From a checkpoint of a small mixture-of-experts model trained on Wikipedia.
Experts: 64 experts in each of 7 layers, a softmax router.
Training: a variant of Muon for the experts, 5942 steps.
Below are experts of layer 3 (counted from 0) of a mixture-of-experts language model. Rows are named router (the router's row for the expert), gate (a neuron's input weights, with its number), up (a neuron's input weights, with its number), down (a neuron's output weights, with its number) and show model dimensions 128-255. Each number is 128 + 32 x the weight over its row's rms, rounded and kept within 0 to 255. Numbers have three digits each.
After each expert's rows: a language model's description of what the expert responds to; "raises" lists some tokens whose logits its average output raises strongly, later layers aside. This comes from a sample of Wikipedia text that the model never trained on.

# expert 23
router:057169148135135169153122157149151137161125195170087129110103169119121125128139142182150166132148086139112189173089136128122141104141131138149152122096207082094115153202133116117121069151180119137155175195160099111099161093128128108149134098176147121070179104093154110153057073160103124135113119166161114129104084145090142082162179142106171198181145115175108156169093133179161180158155
gate0:161107162139129136135113121083145124132128155141127148142156151114082127153090031137132132180104086120107133143143118053141124162104111117142138098060183146139147092118138112133081123157176134077147104079107152116156123161112119123099125108184157138107160115134111164127125205111098110166160144122139126074134131113141132102139117149156114168166103135136155112103135128159134149150126
up0:089121081054112125148111147064120087107116157221051097150113125125104133130129137120153133154153138139169120142154151146122099172106122110109115148104123152146178141145119082143124158175112138110123158139063142110114151128100115165143121113130156157124145203129089157152150152135155094075059089097158098058140151132127120108139128088102143190160101043130100163219157091068126183097085
down0:118128200129140087041062167131148115107148097121088155108097131191136193095069167116142100136124130101105121077075160098147095109157112134115095138112096148132109138200131063114104141104179124118096127081120113142169133175152140123103121108118155087136146096096165146107127178133111182088126116122152103188112180103114118146182093146170130123141151142124117078129094154133145146143144
gate1:155197193108116156154188157174114100157090118145128113090145113097120153122142150124055179132145149085111133133139138124127093114032134120149161096190146170112133107127168105131142113076076129131137109159140120117178146178149159112130098116147112125158135102115146107104127100131117158104198149155102165075121144169139143127170129101136085164124145137134185137111122098163126099028095
up1:131115108108140177157097111101048145188152172128131104188207121054129140129156141114105155152124129150156120154127107094090188106116166111071132122048063141134110147118136132117126142179111169107144104102127187136110091155167156115104129050135141177105107132170116154135106134099119173116099137092096154087130185109163085146117145168076063124112169159105138100089157111124127146160120
down1:157111158093127174159164159114144071130163146129092122104162078168100111078158192115149148088112145174119114100085097142120163175120115130120166126135121068153081135119091082109150137107166089157099187088177130111158152115101074132137133135144117130166145125123199119089122125126147193109164137109093110069150129092122122151088144099110130106120126120155132074201102130139140110149142
gate2:087099118146154128138122108095107122123122095137134177142145191096154184079075092101120100092132155157152146108118072130120204119165139103149143093076050186149178120109148112156084108133100103121147059119116168091071135140084159135110122142182082168149150169123090102108122107165089132173121128039110088127073136142130138121104091107137114180098129157133121107061127145148088155120118
up2:094150119106139092134122092121092135132099115074102152113107127125118114143118149129150176087131116159145101134111159128146137116129148115143129071159182120117160090165148108150076086107138183106145112160167111110122122136131126137115117062098186097136124168148163109107125150097113084056145140083217130150132133122114096133098101138071056116110134138116131124139163091091080154138133
down2:086219104133120149091136083164134092168059146138100130115075117133123058135104117188112114129108113086124101138120143099148074132167176150071112132174131116134168090149103109148173111072166159080117101082167158118065141094107097144089177131174153129092107124106193133131141093157103123142106090143136149197101175057147169102129125117096131092180146130148119128173088154078179122133114
gate3:145099088121083101116138062089098137159096056144103178147135112144106158113133182139082094092083117096105193116115116133066154057146118133105069073084133151090138148142093132156140134092137154111168105165081142118114102099097154110116177136153126161091117130159182171127154079176086142112109175124174117108071095088178148120079138161136161131114170107126093157135046123137178112136120
up3:066128122137144122089155151087134176060106110093086152097180187128144123129120155126128117157138113160097092115164109143153128150143159184128141140139144083128093128134100167144078108155146128111099114075127115062091146129104103151120153156123149110174132108151192123145088108103150184091135127095122115131123073172174178108072105109121090134136128112121117155140159097108150093198154
down3:163191099105095154078121239120192189200121139119131130043125117083144092097157189115162161120093090097148086125096120095120188162124106121095129115122118121125135136134173114149089107192128135143104089150131140123146176112106072169142074114118156115103095111183079119081127125126093097147079133086132185136119113108121146147132176167085149125103136129078131161167122161090145141066144
gate4:099133109109190171116091157132129123078127144097094110175153116093133112058137128096129116116136132072099143093122117091120151157129185180136126093168120127134105150191184148094142096094182177085167138163140168094128101140143123127127139188170140101084117119111130170125181128136102151137119134111155098120143082112138122112164124102100103140121151095123111130131150167138106121102084
up4:168133092117100136083141190138150100128157053213068059177140119120070126112100112108153144160098120092136091124120150176137157135098150116117106117150107129150097113119139147116122064117157153133129082131131065112161153110159094098153147151108153117163118146117146170154087094155118149150126140131121086167153116215107180109132139168149113032114118022134155085132091155165129127160113
down4:156063118111140126124121162148084117128093166080152123093128124165153163129102120133196105143116129125182129100155119146126054122202128133168163122154129084149089117124157110192178131117117143164087095168111123154171110123175071127162108113090116183150119144152117084142131117169092142136105103152110206083143142103134112151105125131144193085147130090097080174166119122155200111165142
What it handles: The preposition of after nouns like role, list and Sultan, plus pipe separators in sports and results tables, and some for and at.
raises: " the", "\n", " ", " his", " this", " t"

# expert 10
router:087150143088139148156124134150178091159122132161087173135093171128161103122173194162115141081186064090133172194137125131072111125153120115146125100128162115115114106149065126085135140142168158195152137154138115185094182110147146129160128117175166109089152103118130092135092109119093123089156162178147098074143145191114141167171137150078154126146152045134125160195101121129103145176200
gate0:153146159123120158074118127168133137114106108129139094117161018118094173147160097099147117122116140119136160084157127095077091144162134142104100141131146120140112166122164063124151090178107114140113172110099124126115116133147157145139155130191091178092119142072144042111095125107141169079101105142123110129158107155096136188139092125126082106142161103080129115124150123132144102141133
up0:160108132124106124117106148117059158168103152181102135172125140174201124076149124128121092197147067148160196134103145160165083100104111153067149145124112156166130125103183174111039077095153122123104092129116071154115102150166192152160189141101149079099176115114152102160066141145097065089066182107131149147151137128144126132133129163146093071054126094137133150149113131075088147147135
down0:094138177043167098110132121157071183075079118148123124130113153131119124103152101145165131180056110126135067135086145103133104161124143147122155123152084110171151093182141043129107170079145141176092105213133090101060089101128117136171093106176061152157133175136175147180071140130153105145134007105087123098156114183091142137136156170182129173163116184124150154095079144146145162170114
gate1:063092130184130152149137095159151155160136089125127115151113083155217094100154134128081084129121120141086117133142135113184204191137129087093151086168148156176135149118133120157126161078131095135114183103144129127147178190139128097165169119166188072131190119163208133117094139114144135126121081180103134149048091141076143175164105097178098175129111113099200155131164084194099096105115
up1:193149105160140106109143106134126123117121119135101120157125138094060136151122153134149081107030171077160179168146112085179121186139100192186142141105115151106136127139150113206127137125120162090130126107219101098141101060192140134114124147121161096175139088108121178133145147178121114207115183103131114164162068074129124119081205100116117177149212128116119158082136114107120129103121
down1:133132141157157151034080105138098135160111194113141154176121153118140094101079100118083145108154169123088163166122132113163097151124155116136139144130078187128088143157063088155151171095122091189090176144094129175142103100156072148130139125135126169115173190123095083184175104098126132118153188157172136094180113135114144132149185130161168082137116105070156115161195140168101071141182
gate2:118125195116079144121143120114141180120157145159096080150138095080042072149103089159102181117135105183193120136140142158101147039114145106098108130153133103155172172115142141089131139120147096143160146119126126162138121128137143031125102158149095134096100163125136063150117117146123160092082150135177043119142140086118130164154126113183072122116159093107145137102057088177099077135071
up2:126117138083092125131186104051125075166135142095159166127177152067133140142139147136105138092107111105176121098115178109145156155120141216133105116099088190130126089124145124097098134099102201151139179195092176129055129097128138190191132125112128132153101091079104123156133134134132112159133148089120160171164105129116126116050148154089066157145082152161152174137175099043163091072137
down2:151103120140140154106090132069141173150149101147095148145091140196127087113206159091157157147131121079093159154147141131183135169127125212112105135084104126164064136082135094104075072164096146116081069149167161056135134121145083156163123024142150112092124114112087141124132135092179137107163132109132128177149141102092086114134173107094165093109128047150142151157095099063094067056145
gate3:187169130158100129158069137127153142136116162151127117131117124135175149145173103205069133112185133106156130131106141088111118107143067095119075105150163174140095124145144098128107110114123143167098145142108116161094035161105044100187149101161059157161104152134164086116101073166160080099186119128117169094113115105123080201157136173180196140149130090109198107155103138164106145158147
up3:142093096086123138151207147162073099100089078107155117099128130111075144137129137162096167127093054127108151154084123149113101157114139072169100106148163133136130120126073191149200132125100099103173085145123161110151084139175121116078151143150141138113082156122108098122123080100173145155144157096193130070196133093152120114145121150104143123045114158138142133132148101199213129135150
down3:126157114058146129156087127125121128143184105160097152193142125084147096120105129100178095095174110154092140128107108084143080106116157086144163176106077221139158158129180160117117151119180134117109162130136137107130141110159159069109075074158128114078115161109140093116167125125120148134147132143149102074150172071120120098109065142156115111109141184113073162167137155113157114162096
gate4:114179115186139077129104151105160155129139159156141176162177169194162088113108090165114174150161134131153135139145129110122124098187092097175135153116112120167132121130124117114101115167154136162082110131101123120169122146173115169103101086103123131174175181167163091106091105116148072189174085124116189168142055080123161176095142096092187069194139136159193164144150118175165181143137
up4:089128163150121083158063144117173139112140179139127138127157128155132137113113132166101179099156174118132212127097167096130152157132122085206131156150128170119127096074161121140145144090138114171130120149131138127113076084172121149095061116090139142126110135192154093113116140108196138129202086154105123098111087155105122190083182183080138170209147189087081157203160107138174124103141
down4:043142131120126145125073165143123150111095179158170107116163112152116118158101160131104163125159116086124069105145086103131122100151169146116177166122104094187108164107143087116173130122127138133110082102176158130095052143148140114113136139204133146116125169100129170127123129151128147109083145123076135110071160165147144135135140163073146174180057082146146176098143122110120157139118
What it handles: Function words opening noun phrases, chiefly the, The, from, all, other, two, New, often at list-item starts or after of/in.
raises: " first", " same", " original", "ir", "se"

# expert 47
router:022116107142119122143132127166142124166120163175115126091118192148166135191153174172159126136178107146090158164117144146081136092174089112128166091081153104100145110160088158133116124128168139172154155151132097132107176146125150082153149023143139100113160111106157072150134049140143148146091106131145076152122085147076156148148147100089097153200171092191107156177080157165124174157127
gate3:122124146177109082192174168096148159121134158162123107146162159145114131132084097222142098119153151135164132160161116164086134084181092122122110111156188126120123119162076126120162124162102101132117123167102123066138118087091074106158135078116135163124127158116196167126138096110088138153118154113173084157126115096177138094157116165108096167113098117193094150128129176135109111126145
up3:123134134129044135149131112135196126079154110100043094149130136144097141110147113138106085135106111173095124097096154007138182154123062156115155124169100103153125126125129093166133123144191129120156114056095117144154110163105171075116145138164138153141066097168124128108093175136143106110099100133106130159104103098135135062136106116136140171147147135049100114177118140126160130118124
down3:145127125178102082063071108130125090090150159152119100127130143105129157094084144139088091202119128086065097159147188156124113136177122125187103119114139100120132108120141150152091140127141051205147100146115157144075117104087155041125095129099187119144160175125129117135159082138110133117141124137124097148130144128130110125125125144132109157190131101140122127107162113097115164146091
gate4:158118096184176165133129121143128076117083084134110142154122108124079105138093165104115081119148190148139128131127119139106105123127113074123073101147134043131116139128190094118124038101142098112117145177126151124172124147127127117115117143111171104115171090145164096196171133140111121166116098123153098064111133087116182148125077112121128114167128076120107167089071121139131125139126
up4:144125151170138150186106124111103123075222090129087127149129123105117122120118131169074112041130127135130104201064128183136188141074097156137149157034129190145119148128108172135190083092139118162158155173134138092133141132105131165114133077145106135110132092126146136133173163105134119167141089167094104137122145149146135176115181144128093198094141139044134113131154195169120089157158
down4:136162108119147117155152121130155077074140171090167153164127163128165146155178149110114064162101100138150103114125158092077067145098087166082148109148127124129108179163125098096162145110131174095080162081155075126137138171120138083088213130107069127139139130143117078087102110100106105177161143116156096145092124130105120077096179165164077151090093150140120123121142112163166135072107
gate5:131114082150145134147166165132120119157196155158091205112086156163169150165094152154179139124144144088125187127119132113102125135106094168158126186158175144173132204178074128134105126130156126119121155127071154105120165197142147162171175135106122121130148211122110133152179079132174106134153131142078160142136096164148182142166145148101125138122141154104076122177100129133098068124149
up5:127140147153124123194086142085111074161112101208135074146118129100119127161159185128120160100154157141122095104156114158139177110076125180161117113088196169074129110155115082133100133167188112181124119085105164202096109115154164143099089099124128109123084173093139168136136108161132152138121115122143127107101107196087121166138098154120112137130153113188147147104086121077128132118114
down5:192113063123192145127114145130144136126129133154096139095123144170147129112126066141135074090080103116101063128129150144140131112050094098108137098121132148121130144129149118138149142089115137199099069135084126168121061109104092095152122114094104141173157127145150084156123138138103114102143112136126117148145116122168121167127046084093080134126029101161175126080161156154127108137132
gate6:130110104166099156107079129158092111137121151159154228089152151062135073151053160169178156111083084141103147154085064102173185131176154149123104170108137129140146101134115188139126129105065154127145137135149098130210060150058132088117080126098133082157110158100111165143143117123153139116146076112137084172134098112172105178115081116135157065096147154154113147134124125130104084079143
up6:122128069088105149140048097120130115189128155143207128155115127109069069161106055144109110172158140145145139167127151127177142157123163053138134121108103130110132142137130087123074091150148121151125131198108138099062139121138115126105201116115127135120072181165145113088055158101198192157094137154095103080154155118144099108119112134094106126098123128074111101132059120179199067107160
down6:133107126163131145146164123170140092172171148140152134180136094146163103143133114122173105131209117153113127165133151141109126106100171144071168133114180190165119146118152102144142139105126106113136115101111148197095219143144148153159169159102121110094095114138108143098125159110141142151172118135131108112139163160132100153092102115102177117160113137115187085127127089126069065145091
gate7:088119148154127162196170124128137128111150132100187133156146149071154064085120099108067140031127125120056106179135126132176129129138121085177120215097192068122111147092121070143085127182136058105135169079097140129151121110124122074168099081149119158135175065106151061102115127120151134100151125128118088058152119070098117135111132098168135196103159148197091066096109137088109085094153
up7:102136099085105177147131177140095090156143139166072135105096092128156041142114142169134090112114129163102103118087153135071163167088039104102126164131148143135119104182148093114109111178169115129151089150108146093154177109088167130120087107151151107082133201122123143169181142159152122089155115151075148181160091133125189143100162141189173155071187127107176180128047092095086153131154
down7:132113125159085119147090106140118138159114147144187182141057134112133122127132091146154094099139121117187146128091120099142084054105120117102124100101136142117157056117166145168185167133134214111101108152121087101127163090119105113105165108160067156097191163120096094167106156069105135116123068123122134156090118121152105085103154122143156144084099067103124089077173116106138109128097
What it handles: Short letter fragments inside words, especially f, n, l, un, en, as in pitfalls, bugfixes, landfill, Kommunistisk.
raises: "oy", "ess", "ier", "ery", "ey", "er"

# expert 9
router:073149134102151145165107119151151090169130106140108120103106107137116138139162198201177150091095113096072143188117127125108167105195103084100168097097131046076129117139111103139107157157139152108198118188191124147101150111174126140136149110143165144061109129059114138156095110204133161160151116125125150126121127153096157148130167151120111145204150087130115193155124138113117206125182
gate0:079096117135159158118135114150115139092145066108090108149098111099135120105153103184112178104109149155142190169120080133100166139106094102059094124152181056164120127114104150104093166138123093085135100195116146086083137145102169185156162189140143119101067141121128091139130137135154154128114150182136164124154129159071217166138154116148119095133150102126109085137185110116138180113119
up0:080118161088133140138149193127141115067131141106124207097095085084132097133143142117157171164153088123072144163129182109121086131129117130031129122163143117094149108045071161069220066089161146078189113149156097098112107088120153135149120122094163142125103185129140167090158114142141103115086112122114120108080109175184170091093209148096094203142126125162106144111119156139114166138136
down0:147101113079084091134122201078172122143192121120122151145203176105109110084155146116169157125186121127111134073124107105113118087147144181161142143090126153164170104083195152102132071084168145174103122108090086126133143175134157162172065095106131084119147067101172155096104160150136130079142149128151109135111125152117085142131097111130104131131145120143145183124131102096066120153088
gate1:154117120150114088152083120136154108173131073134064153127044129129117101106151148119076140095066151065136129140191137126148182107133090114099116141127145174153113082145131105110110135153138147122103091070221160116153090138116115139113154086189170139100149094105112114106100135108120110115133117174136142105117109183121093126119080105154132095130125148146178151126147165106102173121128
up1:111156119079137071107146090145203181134176145172173133098134119194132096143130123159134109128174154143155187098112214090138088155157144112105164121159119155130107168121147143138123116105102132141159150135153157111128142151112114113099131161135101119156117061148218084081105073101151072050182134116114134190163151158062179146127066136128114116149151182070158090131091149176144067113148
down1:125137167127076185090110098114149196159134127146180114140166136091154109092104097128104189131171143142129140068096118129123082088109160109088080122107153093166120111062129121182163100147157145129160139151183111128140171140142126119180093162173152185101124138094141113149107093137137119133160105089132133141136164151111132147130117129152075079118135177146102070156134172109118133123118
gate2:150175125153119126201059123165170130126106114053142131115129147120124093103122102116090124134071122152162163120117122113148123117098096106127138172141090087159150134107154134110128098068125145149155101140138126125135129131094113146091111036061193125088170085158209164186088156164098073158171105164101145111092098143087145138107109130056107101170163170112099200154096142081103073146118
up2:145085125121126097078077124158173159145096178142153190090113149124128181104116124179084065085100124191182146082150131141084050129198093138124111116081174072095162064109001156128138111136058152151092150228093154086063121101134149101048136119089121213125137116168102095157137158170123144100124132156168136157135143187100091111159119104154171141140120149122142078135124170100111135078116
down2:093119094089173105173087090168142097167127133124117147150117141124167134151108134148141134131115224142099075143107140140103073138118176167142122090067116088162125096120090172088106134153165105158126133161042147115144076181175157114112135144093130089120142168136108136110159050093131127127141105147086170148114130149096117139144201081147096113148068143127127164102145128120105192138089
gate3:149158140116169133119067090080126121106105125103164166140103200120124107108144116136135161157103188121101177088115083122085172090149094140154111151088121156175150071152131164128188101172143134068115040079105165138177153150111139123099148081103155148173072178101112176099089146138086116170174119077148130111135093121064149153091119106105117151203134126123153136073146200073145082103126
up3:074060122148104126084077073121122114097160086147161117076182113154149136152139110125137137080168081160091070162157046107191119150140168155131087182137118143154130126129103071169149114083153128142097127108102083111114135127141141096141120080061132140172142105138167103096168059122217143121237143158103129066117137099115121116137094135174126147180134123098123112132106139157109132125100
down3:057178113073136122168094092099113171169098096141153136072112062144197098122100087141096090143130129129118116155102180163104116176132125118168092146162083191132118147138130147090095109092138070147051191177174136087134087084197169091149124091044128141149093065107157166139161153088163046130115117126122121107167116105058110104071174122118121154136148127203124136114172114120134134119117
gate4:143149188198108093135103168072157205147142113134146098144167174151125159135154127178159112139080142140122106165099128115117110070067124115138119181141233116155137117132132148169141160147104137104109123112124144127149180145173152196139146085161149133086117165097079157109079184105108178096180092112121112083147151112077138151145110159116142099079129157147127160129169136089130119153169
up4:093130096160129136145093126139108139188111147128143123098121158118091132127134074175144186130118091172131166140112135117146077072201095035137143112064121172169124168169055071157153179162115106112115108149132080152116103149074089098146129142111150039171166144148091045157136137127164098169080133113120081101140175160070155132143116122100119111207115138139144137131115101135140098153131
down4:053099162131198137135169158111106071134178161100157123093068102131164109200152111105139097104124169097095195094163094135167142083181097087162131147156102143138114152126119168141102115070098133119113114166126074142046127122114136101117124137109213097167181079079144130117131120172134104145111105157119122124109155096155123109106105127123135094109132135109196084098176150146131141104113
What it handles: Short word starts and particles such as de, El, Le, San, and out, off, down after verbs, as in outlook, torn down.
raises: "f", "v", "ver", "fer", "le", "c"

# expert 17
router:130108129080127153171170187183149085137155185182110099124059141101143075152188168170152167133130100122108149156111116122085140078121050092127111124048137101156131117140101136059143140135163163178181161145178082160130192109136195077168154071175166095084150096129147105122132130144114093096170228163125045114136122189102122153123126109110148141125144112154151155146143141138126098124171
gate0:103098114132105142123097088154088181137160098175163099129117174104044195133140137174145085067100117114123164170127097129144141121137114105096101133115186115140163154119142117143135134133097112140129157115137119067134100155140075129150131112052126146147081135169192144124147107212132134094169166146139113157120182152133156116125071153107118153112168109144130107140149167179100151135158
up0:147127140174177116157111191144133152152090111146115143092126196163187155087108103111137118162182092141134115077124099182112113157123111166151098075079158207119168087155128175161156135124114171099091097116092165092125161161178147100096124180137156117087202190160143157158075126129118152150101111110106125183128043189120187146105159099126084160100090161105128134144189161107095169098151
down0:115130086112111163155071134085065112124088147108187153105060152103053125135103147139109154087150094194143117078136084072143106060071133104077105131166135132136081120101131121092163068085113182138122078100155121168152127165114095147182118138160120147066106115107140076149068117145143150084141125103116132138195125166104105117158069100135082109178102097108086177110204193125157078145146
gate1:113193125089165094129103143137148168132157148137105110084104140122102112163141157117163135138098155178198130112119120093142139135222073145179134148135100059136118082147113154089131095124185157108131110108180109080135156080154148119206149122141120097157095092107147080159091100148072136144132109165089183126165143202164092087158112082139174156090116099073105171197100168136145162093185
up1:143144123106123187122153063140145158122079121172144176117139122146056209172158173104152132132142115165143130102121150164154130086130079184064177144156130123111186158140103118138157108086124120153134107101138111142126117121121135133104166130098059109132115121158103140092121088147123133162101067144121162085162085121128124120151111113119057208127181097067160077051106097131187161109151
down1:136121185091161100110171155103092109115115131065194128087147151163158107158131112129135163187100132094210126126155173104122114136142147076130121125099164101136133116186132127155182115135118083124090126080144114123155136145136149125137201126115154180144173166095099159057129128134072065122133061133127174131159125123200146150097130093078096114101141080132124120129122052187185140119102
gate2:104066161122100102077162158154176112157114114147128141162162130109089125089122162104126128194153198118160107140086167110169177153131157186038145167180194104097105112122093162079149112101178128059112169194141109140194128143150127135137116140145156064135193159102147121191129128120172070102129133163123133115113134144171189068134082109110027147129145119115142177082117170185148141100095
up2:126125139131139072105124182144137146133106137135118151127062121129072123164128139143115156108079146101131117136115157116132135110134096106170123138159184113126155118151078072126126080097109195139126156066164140175125099142161178133099115119105142135148104129132180137098161109143133073137176184119143098188090136112134146104144126179146059158116137152139121159132174151147144205160150
down2:128124168098123109129096102192135115139103108115129128122116157135132140108125125138148177082097127083149156122135078136128138110166115127157167061175100076120134140123127089156095172114113150112082094143116096100074150076156095136036085129167092166117126058072098126080100157149144165132123137051109150150063095174110179096155097153178141133134134099091128111099076164134188182157119
gate3:139093142069130135130093140144104141135104141144107085104080191141139146104151090107154179189121088137126082131112143074094121114138066127150115173137159176140119139072106110087065155137112126186116116039132144162115088139157160096180126099195142176123118128131113139089144103105111118108126169099119127115096194074167122136072080154064124132105122130170106112150068108090184168129219
up3:139143081122088200094109079080157102140138108112118137112099175177162117162159106177136140103163140148106118097120136140127109125114129156188163117111147171093162121111125145170088146161089150101098128133122133042169110142195136086154147097127153117146176136168089103102095094110122108101146072107104079103109142132129092037148142117130144103132073141147186188135120159169150187117143
down3:169134123161105132163095157101132136121096097181062110075074112124098053098102119092144111105170168149103113152088133111073094134109122104045101160157135118112069126103055106128172178146138196128100125111156107091144178129145153159094061125158062176170122059129138094083115127128138122114090162160067116101109108176134103119179129113140189158117198178120089108108150088085108107134174
gate4:133116077110114114176136198124084111178137148134070159139110134158133100147131101163127066137080126117078168146153138128112176126153114205097121151122113107090127091189132084119135163153148124106143132126084114098166121047138125084129081136104179104131092109143155122185121164135089143136073133142139192126132143128133111142109079138172185153136142169167124084089094143099107150104097
up4:197166138166072102110105117127129136092166097100155072088122117113116161195122134125161108121162122083141139114052146073144122133143097085154155167151124062147155118138132147112100122082175131140109104177161110172169108192163108128140117119164088091079150178135089076085120143089194082126142071165117164115159189100116075138130143137077109181136191096094121103169131125139166164110130
down4:140132169157131139139123084109165101150114125145087138099131166124151089131057174070117116183138142118160150107142139126165076118135110099151213103129167140094096131140131105122190140094081129079139134070151110113172182134099080132166094177145118119078148146160112111149196135077072112085087147117126081089138116142112142050127106097099161120108150111074173106136165072127161094123109
What it handles: Ordinal numbers and suffixes (4th, second, tenth), counting words like one and three, and nationality adjectives such as American, British, French, English.
raises: " and", ",", " c", "-", " s"

# expert 40
router:142155152099153163159173137125143075134107140124109163100070144139149124112142137107136135107162118074125174196140087135089135108154154111100141084113138091138150109138140091133087124163138168161146161180154157095107133113147127099142111061151167134101135142089191054139086163150102144155160177139140108082194131119127110182175146098113163191152178095186121146168094185160154154143095
gate3:129081076136122140087129128121115186153141122120124089054110088066212170106129104077178171129075138130079147085101160173136100126151124129132162171074125074118137114154143109091179090115125131139128094116098149171136143064113148089091101110112171074163123126117110093131091079130107101131114177127047141116158097132104136126118132087039113104156152113156113134100144169199111146169117
up3:141164099104110127113122091067134110065078128139117167158107076075106130094151161150097132101105120091110089128194111132141140119152146099104129149082113054096165132091112144157180082134102130130177149080161119134136126120147115152154147140117089157108145170108152147090143124105065164145111105149130130052177135133085099160140117125077118140130143084134162115127125062063112114054100
down3:100133124154149127150151123086157114116146107136134083147173110120137050070127146102098146116121122150073148121124184158123159098238112164066097109163149146129140152098128150113131107151152076090108128067104174094152127093154132081075166157144089111177091067125074159097110128157136124142179159120165148146180110112127154090119127113117125056080097105106129100098159121130154111110168
gate4:121142127100123176125083156154085143134156154188158194130099199126077104113170140096154183098173159066193148111099185071128058148094078192120103118142109181107113134162159117165065108115171128085150091092140089134154097133159148072148154108183139118108182105103152073214155133138164152100177135134141174151127110148101164160161178089170136091080156146164162113141132083123157140155154
up4:115139148141174147173111174129074162103168086130139051164122046190083127076109120057148117141195091124134093118174179166157084121113143177126095107113094139094127057157155164128181161170130163113104173142123152162083178196108106147126117137124087128103136159080134112133171125073042123153109155147144118131141129106129098132105156083129142107196178162153101062198120178086126135133125
down4:140192150154161139142191154150115095153089156173107113171074123103128139072128133128140167106124134120128158160144158087148137175108089123106186125079133142117147077149118054141115117124104096126118169145155152118138116087187107127103170158163117197149160064093080049104123063100169068116080125083151106127093138151163141095129138151137138159109118148137126140095136093180098164167131
gate5:093141138115085156126179171118093127138107064183136085104079100157150082153148129117111145127089083123130073083111113074079136137111177102149056161172112144171068121131075110084172120116125123093158098143123122129145057128150142168130111143193132133150107130134117197127135125092131114199098145086109151106163049140112136056099135179077104098150135114183175131128125131120117120110118
up5:166101158119071149137111112122153096078152117112115101116123116138130097075106186140120090173136129134143161142114146170141084155170149151123134096147174139140126155107131142235124083110150148084110143142112120107098151113081118097108148143105208121109092097120097139178155105163163143126132125092110100155132159122188133099073146181158146115188128109211155194109132162144129202155119
down5:174136171168134163101170073173102109067158089114144160101170063092066147164152138096162071141114142113095076163147125102170103131104127102124078162077183160120166177118140133130121150172149167190133127200110100114102103152114153190144100104149083111178147104126057099132145106157158150117134177135157104141122140142180132100138165088094183140172099182141061123122120083125155144141079
gate6:148130058146151180123080075158143168157174096174136143098052139122120132164104176101181173062137139122149165141165125123123113112065137175109109070082068156134041112105153152154128129104118088098152157111068157138129097133138173049184110167108149108160129188112103123096153106121168137161107178122102081083154161117145103126089058108072105163124173140079148077149147061173085069109123
up6:127172100080093142137090125106128129095100111124102105098176130108084146171114112088092117180106182167113134182097116112153054142102149133144135158130134139096182197118107135144090155152127186108204160146089139151156069119093161118151178035169178125121172113114105214165140152162099133137074104102070166093126091188133118113127079120156102176145148113114124068194128156151144061152172
down6:080124183096124155142158151126150072158134121129124121123140178111153090126155150138149147126110143137169180129115180114126107102153108053066215115134122162156119108137168076146156122113149122089156164081104114143140146133139126132127076112142090124150143151149117181178103094147099107198114132160129095086176156145103083149095134144117049127106183091123152143172138076134150163112087
gate7:163139082151129103161138126112148124133166120065103117143145091171169136128163142087103117132102151107128110128152102097081119102127107139114118132046109152115126146100131098124067088107125132097104126117130129142151126126110142198132117065181121097100127104125086137068123150111139081139142134169106127105099166077158186149145125161119124174088089104169117107103135151149109091047146
up7:178111135133138159128147146080114123167178173132173151108147138091130143131159124142149117104105165201102134134161175183120167105124107026098078174079132135128156127045104104118163123084144193136170122124107062111130184122086135137117129165128084170143126086135140140134131155136106133120142113185142115123086142093082079129108072067161103127098156155159128072116147084113179109102143
down7:131155074084126129128122100127103198112103129127146094199134111123046147140104141095077136099081119176166089130138131144133129132135194093118177122073113082176145195146121125126092149150121120116081166161203126130126111132120152145120162170096121109127104065065132124164043140124156155153131079151142116074126174079111159133085151114180112149123110136115112136136177111120190111122109
What it handles: Inner vowel-consonant pieces like ug, ag, ul, ob, op after a capital first letter in rare names and foreign words, e.g. C-ul-inary, P-ug.
raises: "it", "i", "at", "ie", "et", "ite"